Experts of a small language model.
Size: 12 layers, width 256, vocabulary 2048, 160M parameters.
Experts: 48 experts in each of 12 layers, a sigmoid router.
Training: a variant of Muon for the experts, 2043M tokens, 7794 steps.
Below are experts of layer 2 (counted from 0) of a mixture-of-experts language model. Rows are named router (the router's row for the expert) and show model dimensions 0-255. Each number is 128 + 24 x the weight over its row's rms, rounded and kept within 0 to 255.
After each expert's rows: "comes before" lists some tokens at least twice as common just after its tokens as in all text; "gets" lists some tokens that make up at least twice as much of what it gets as of all text. This comes from a sample of Wikipedia text that the model never trained on. Tokens count by the router's weight.

# expert 19
router [ 99 131 119 141  83 165 150 111 157 123 134 142 148 152 134 114 133 135 163 119 128 128 105 108  99 134 101 102  99 121 100 155 144  95 131 158 133 105 140  92 111 125 110 161 123 121 130 119 184  91 138 128 148 132 120 135 220 164 131  90 114 112 133 126  71 128 167 123 101 150 156 132 137 139 105 114 149 132 126 114 134 123 116 111 148 163 116 140 128 142  99 106 114 160 149 157  97 126 136 140 136 114 145 108 104 143 136 118 122 106 158 154  99 119 120  84 120 167  68 130 124 196 123 175 112 178 156 122 129 129  99  76 130 124 120 130 128 134 143  73 135 134  99 136 123 119  76 186 114 124  80 114 123 144 156 157 175 132 134  95 125 125  88 134 159  88 144  93 103 152 131 149 122 103 141 170  99 122  97 101 130  83 141 145 108 146 110 124 144 102 135 107 149 143 141 137 124 132 156 169 102 124 108 156 131 169 142 134  92 109 132  97 132 156 121 132  82 151 146 117 147 124 165  95 158  99 113 136 176 136 124 100 164 130 117 125 140  97 145 137 140 101 145 155 133 156 124 136 153 177 117 122 155 141 116 124]
comes before: "-", "|", "ordin", "ach", "view", "The"
gets: "\n", " |\n", ")\n", " re", ".\n", " co"

# expert 41
router [131 130 123 131 135 126 162 115 121  93 129 140 105 163 114 145 146 119 124 115 103 121 116  84  70 123 104 157 164 116 116 152 141 117 101 105 128  86 122 109 136 120 146 124 132 103 143 122 157 149 159 113 143 163 114 149 149 131 167 123 126 119 141 147  77 157 129  76 147 148 146 128 133 144 153  96 115 100  93 140 135 119 137 100 152 151  91 133 126 103 124 132 112 136 141  93 150 165 122 169 121 122 125 107 121 122  76 145  78 114 179 119 144 111 115 117 150 162 101 132  89 107  93 107 118 130  94 144 127 136 179 119 116 116 148 146  91 138 134 129 111 144 134 137 112 106 135 142 148 135 136 131  92  93 164 140 178 113 148 150  75  79 104 159  75 152 142 186 130 150 126 171 125 134 132 147 166 142 103  98 123 140 127 183 119 161  90 120 146 160 104 122 138 124 174  96 145 110 163 110 152 140 136  93 149 156 131  99 119 167 161 127 104 108 121  97 132 113 154  78 197 118 107 132 155 137 124 121 125 138 135 132 175 161 118 133 139 156 130 109 115 151 125 125  70 120 119 122 152  98 155 176 112 169 131 134]
comes before: "–", " |", ",", ")\n", ")", "\n"
gets: "08", "00", "22", "09", "06", "07"

# expert 35
router [114 133 145 133 127 124 124 111 176 118 161 103 114 125 102 132  70 164 162  93 105 134 112  67 140 146 125 139 119 129 125 129 136 159 103 114 108 143  85  85 163 118  88 128 139 104 116 114 122 124  90 121 129 137 108 152 145  99 144 138 114 138 155  92 151  82  98 116 110 117  80 154 122 127 103 112 144 137 115  77 140 112 125 100 145 125 104  87 164 145 132 142  99 118 125 158 116 119 168 159 146 151 121 108 110 178 166 118 138 136 139 125 161 140  87 134 136 105 140 149 120 160 148 149 147 159 125 133 143 144 137  78 119 121 152 121 110  62 134 139  94 117 128 158 131 101 123 143 160 132  88 106 114 121 136 143 132  90 113 111 127 133 103 135 125 147 130 109  98 123 162 138 125 112 112 113 133 162 144 128 156 132 182 123 126 112 101  98 102 145 114 137 112 135 136  96 165 183 184 127 118 172 154  71 129 115 122  95  92 102 139 149  61  87 167 137 122  91 175 166 132  86 119 110 119 129 111 133 131 109 166 138 157 110 133  86 168  95 122 112 106 125 121 146  88 129 132 124 147 142 113 161 132 110 113 157]
comes before: ",", "ia", "i", "a", " (", "o"
gets: "an", "n", "on", "en", "z", "in"

# expert 22
router [133 117 123 115  96 135 129  88 117  87 137 173 124 139  86 103 146  92 149  90 130 104 123 140 125 114 109 164 117 106 102 133 122 144  63  66 187 149 107 130 120 114 169 147 142 119 107 147 122 113 121 138 128 148 131  77 133 124  85 112 189 116  91 149 117 128 139 109 135 191 117 163 143 141 104 104 164  99  88 110 117 128 122 164 125 155 103  97 103 104 124 170 175 147 175 102 153 120 126 167 143 151 112 138 138 144 145 124 117 149 111 138 112 109  97 113 112 156 117 148 102 161 121  96 121 121 155 137 138 158 123 145 105 146 123 152  93 126 163 135 138 116 157 107 125  70  84 136 141 127 139 130  63 100 145 129 140  88  97 147 109 139 159 127 145 126 124 148 157 122 123 143 116 115 120 153 172 107 107 100 114 144 125 188 148 102 132 136 144 121 113 122 125 136 145 142  78 173 178 142 149 144 151 109 129 159 134 129 112 150 118 131 114 126 124 134  91 141 137 130 128 105 126  81  97  94 148 147  93 121 172  97 152 118 143 110 131 150 130 122 124 117 135 113  70 120 114 118 132 159 120 107 157  94 133 150]
comes before: "20", "19", "08", "22", "15", "09"
gets: "20", "19", "–", "/", "18", "#"

# expert 44
router [120 152 111 140 100 115 175  86 160 141 119 164 122 109 101 128 116 157 132  98 144 133 167 129  98  88 104 134 109 129 124 120 104 134 108  91 129 127 134 108 120 136 143 139 138 126 164 124 144 172 172 103 107  88 129 110 152 124 134 116 184 154  99 177 118 130 117 122  61 102 123 104 135 149 139 114  91 110  62 116 102 166 153 175 109 164 129 122 151 128 109 128 139 141 140 124 200 163  42 166 130 112 147 115 129 144 129 110 118 122 110 122 132 124 127 132 156 125 106 157 146 144 138 159 130 144 136 113 131 160 163 133  97 123 122 102 104  92 117 137 120 109 139  94 142 127  83 143 127 161 100 126 118 112 141 152 159 130 109 138 106 111 129  96 125 143 129 121  88 125 138 132  96  97 133 106 120 101 118 149 140 142 152 170 175 130 158 104 121 144 113 106 109 137 108 129  93 158 149 129 162 158 175  73 144 116 145  86  94 152 140 146 147 136 130 135 102 131 141 128 145 102  88 109 168 125 120 125 122 129 123 103 117 121 115 140 139 117 119 150 102  87 169 160 127  75  60 110 168 114 127 130 131  95 127 127]
comes before: "20", "19", "1", "18", "2", "10"
gets: " (", " ", "(", "(s", " ["

# expert 33
router [168 160 124 101 102 144 106 102 146 125 123 132 116  77 118 128 122 134 156 132  94 142 118  89 122 158 135 154 144  86 111 110 133 131 131 114  86 159 124 130 141  82 105 141 150 112 151 108 130 113 174 116 140  70  98 107 157 123 122 101  83 153 123 115 112  97 148 125 136 121 108 106  89 200 133  77 127  65 157 142 108 101 130 159 125 146 114  75 118 135 139 103  98 140 142  97 141 123 155 152 210 134 157 134 109 143 120 150 163 115 191 164 103 135 161  92 131 133  90 122 140 141 149 157 109 127 109 153 119 129 155 112 125 117 147 158 111  80 166 112 153 113 145 154 136 133 100 132 150 141 150  96 115 135 129 102 168 131 147 124  93 109 138 114 114 159 126 118 130 126 123 142 111 124 167 184 133 100 139 147  93 159 157 131 124 129  95 107 139 129 139 150 124 133 121 109  90 154 140 117 140 140 132 133 175 123 122 160 109 120 144 121  71 103 169 138 115  94 167 152 122 114 107 142 118 102 122 129 138 128 124  95 111 132 128 131 130 141 138 111 111 165 126 143 103  95  96 129 104 130 141 188 147 150  85 122]
comes before: ",", " of", " and", ".", " in", " ("
gets: "s", "er", "is", "el", "ers", "ter"

# expert 16
router [ 81 137 146 146 128 104 119 106 113 104 146 165 153 178  89 134 111 166 110 131 114 126  95 124 120 107 119 140 161 110 132 148 156 120 109  94 112 107 131 113  90 119 152 161 133 107 140  99 126 165 113 160 122 107 149 113 133 155 144 158 125 122 117 167 120  84 143 139 131 127 139 150 157 142  82 125 146 133 154 136 130 171 157 113  88 145 142 147 151  93 108 135 132 106 128  92 154 153 146 119 171 111 150  91 147 164 107 133 107 138 145 156 153 158 111 143 120 154 107 161  98 131  96  99 148  89 121 115  77 163 129  78 146 114 155 102  95  76 125 143 143 115 143 102 152 121  98 118 147 144 111 114  91 129 174 130 101 114 143 148  97 142 131  89 146 127  75 142 142 156 126 166 125  67 145 141 123 127 128 133 100 141 172 146 140 106 123  98 129 147 156 151 154 118 122 147 149 165 166 155 110 105 151 126 159 138 171 152 121  94 132  89  68 125 152 123 115 146 136 115 109 148  95 105 120 126 152 104 141 123 146 113 127  56 178 137 121  86 161 138 113 122 150 125 129 121  83 145 140 120 160 150 125  94 132 136]
comes before: " The", " He", " In", " It", " This", " She"
gets: ".", ").", "ph", ".\"", "q", " ."

# expert 15
router [149 130  82 101 118 154 137 135 120 146 106 133 124 184  80 120 131 127 140 122  80 124 128 101 129 124 136 109 139 107 120 123 160 143 110 106 125 158  97 127 146 101 121 148 140 118 124 138 135 130 115 116 131 116 105  88 128 133 151 145 117  98 124 143 127 132 136 169  98 154  97 110 135 158  94 134  98  94 133 111 139 125 110 150 156 125 126 144 154 114 136 169  89 141 149 138  92 121 108 121 164 110 165 164 148  96 134 153 120 157 158 193 125 120 147 122 138 119 112 115  78 129 171 124 123 116 114 107 128 179 103 157 138 133 110 151 113 148 131 148 112 111 156 168 164  74  96 152 128 169 125 168 100 109 163 129 111 131 116 169 129  66 146 145 111  94 128 118 146  97 162 175 151 131 117 129 113  93 150 128 122 129 148 112 107 146 123 133 179 137 131 152 128 161 111 122 125 154 143 130 150  84  92 103 138 135 153 137  91 135 194 107  84 140 126  83 143  77 163 123 122 133  95 154  96 108 122 145 110 154 152 131 138  90 143 133 110 120 139 100 138 179 197 113 110 111  93  90 106 105 136 172 129 121 124 153]
comes before: "0", " |", "s", "I", " (", "t"
gets: "'s", "'", " I", "0", "I", "\""

# expert 20
router [116 171 105  97 120 121 154 113 139 103  97 127 136 135 116 106 132 143 153 118 117 128 164 137 106 116 124 159 109  90 110 154 150 166 124  94 144 117 119 165 141 125 112 121 161 115 150  65 141 125 155 129 114 164 116 116 128 170 140 139 156 117 148 117 100 135 159 133 123 127 141  97 141 153 107 123 160 100 131 126 166 111  85 107 140 120 155 147 142 150 125 122 123 131 157 125 122 131  92 172  97 126 141 122 134 148 116 140 125 111  91 129 146 110 153 111  99 165  85 119 184  96 121 147 110 110 189 132  90 156 135 134 104 118  95 154  94 142 162 111  90 127 148 137 158 121 123 120 160 154 151 102 105  94 132 114 105  79 166  94 112 128 145 103 125 128 114 128  88 119 130 143 134 122 164 112 153 157 123  99 114 105 144 147  93 163 142 136 113 164 164  91 127 140 159  81 141 150 183 184 117 143 108 102 100 123 113 162 129 160 113 102  93 133 130 108  95  96 164 106 145 137  82 130 101 117 128 109 124 155 129 127 145  90 141 106 116 127 124  97 105  91 171  73 156 113  93  98  94 118  80 109 145 121  98 164]
comes before: ",", " of", " and", ".", " in", "\n"
gets: "es", "ts", "ies", "ans", "ens", "ins"

# expert 11
router [ 94 118 144  82  99  94 132 118 138 141 157 144 143 106 146 123 148 176 112 123 143 160 162 122 142 116  90 126  88 135 138 104 113 112  53  62 164 146  92 127 130 166 135 151 136 140 132 107 148 183 121 110 115 118 122 127  98  97 132 131 128 142 104 138 119 148 164 117 151 114 140 168 125 140 162 138 141 148  85 111 111 169  95 151  88 108 141 106 109 126 123 170  91 203 113 127 141 185 123 121 158 128 128 140 150 136 149 132 102 106 120 138 141 156 153 136 115 137 150 188 132 121 130 164 146  88 144 128 141 132 119 142 112 106 163 165  81 111 123  80 108  89 135 129 126  86 136 132  97 113 131 118 140  94 128 149 120 119  93 144 137 118 114 132 128 139  95 173 113 150 128 128 124 137 170 127 113 157 126 138 103 101 126 149 103 148  96  97 144 140 115 124 105 124  77 136 131 119 163 157 133 156 170 124 127 135  92 134 110 119  77 142 163 124 123  95 132 140 153 115 131 138 126 136 135 108 120 176 137 135 122  96 152 100 155 124 115 120 146 131 153  90  72 150 147 124  78 102 144 134 183 125 127 102 106 135]
comes before: " and", " ", " which", " the", " but", "00"
gets: ",", "),", "\","

# expert 7
router [155 110 134 150 144 142  85 127 144  98  57 149  83 147 121  84 126 150 135  95 119 146  92  94 126 122 130 113 137 118 105 131 132 160 125 144  91 143  85 100 155 110 104 150 136  81 138 149 190 116 150 131 146 101 135 142 114 149 160 128 146 152 123 183 165  80 132 109 108 110 100 126 158 117  70 101  88 125 107 106 129  78 121 127 158 133 158 137 144 112 119 116  88  74 132 136 154 136 102 125 162 126 164 133 143 130  88 129 111 138 131 136 148 139  91  83 119 145 101 119  86  95 140 163 130 127 164 168  89 148 187 147 126  98 138 122 157 117 146 139 151 164 148 139 109 136 119 130 157 138 108 129 143 110 148 162 166  95  89 150 114  99 130 125 136 100 131 152  85 121 155 151 140 115 179 116 115 118 118 149 149 140 141 121 140 151 111 138 134 119 122 137 147 161 150 112 142 153 112 159 109 175 115  83 120 130 127 109 157 131 145 169  95 122 156 117  87 106 160 123 135 104 146 117 152 113  84 125 151 129 132 152 135  91 110 138 113 133 138  95 130 141 162 113  93 134 119 149 140 133  80 149 150 152 121 109]
comes before: " in", " to", " as", " by", " the", " for"
gets: "ated", "ted", "ant", " out", " time", " known"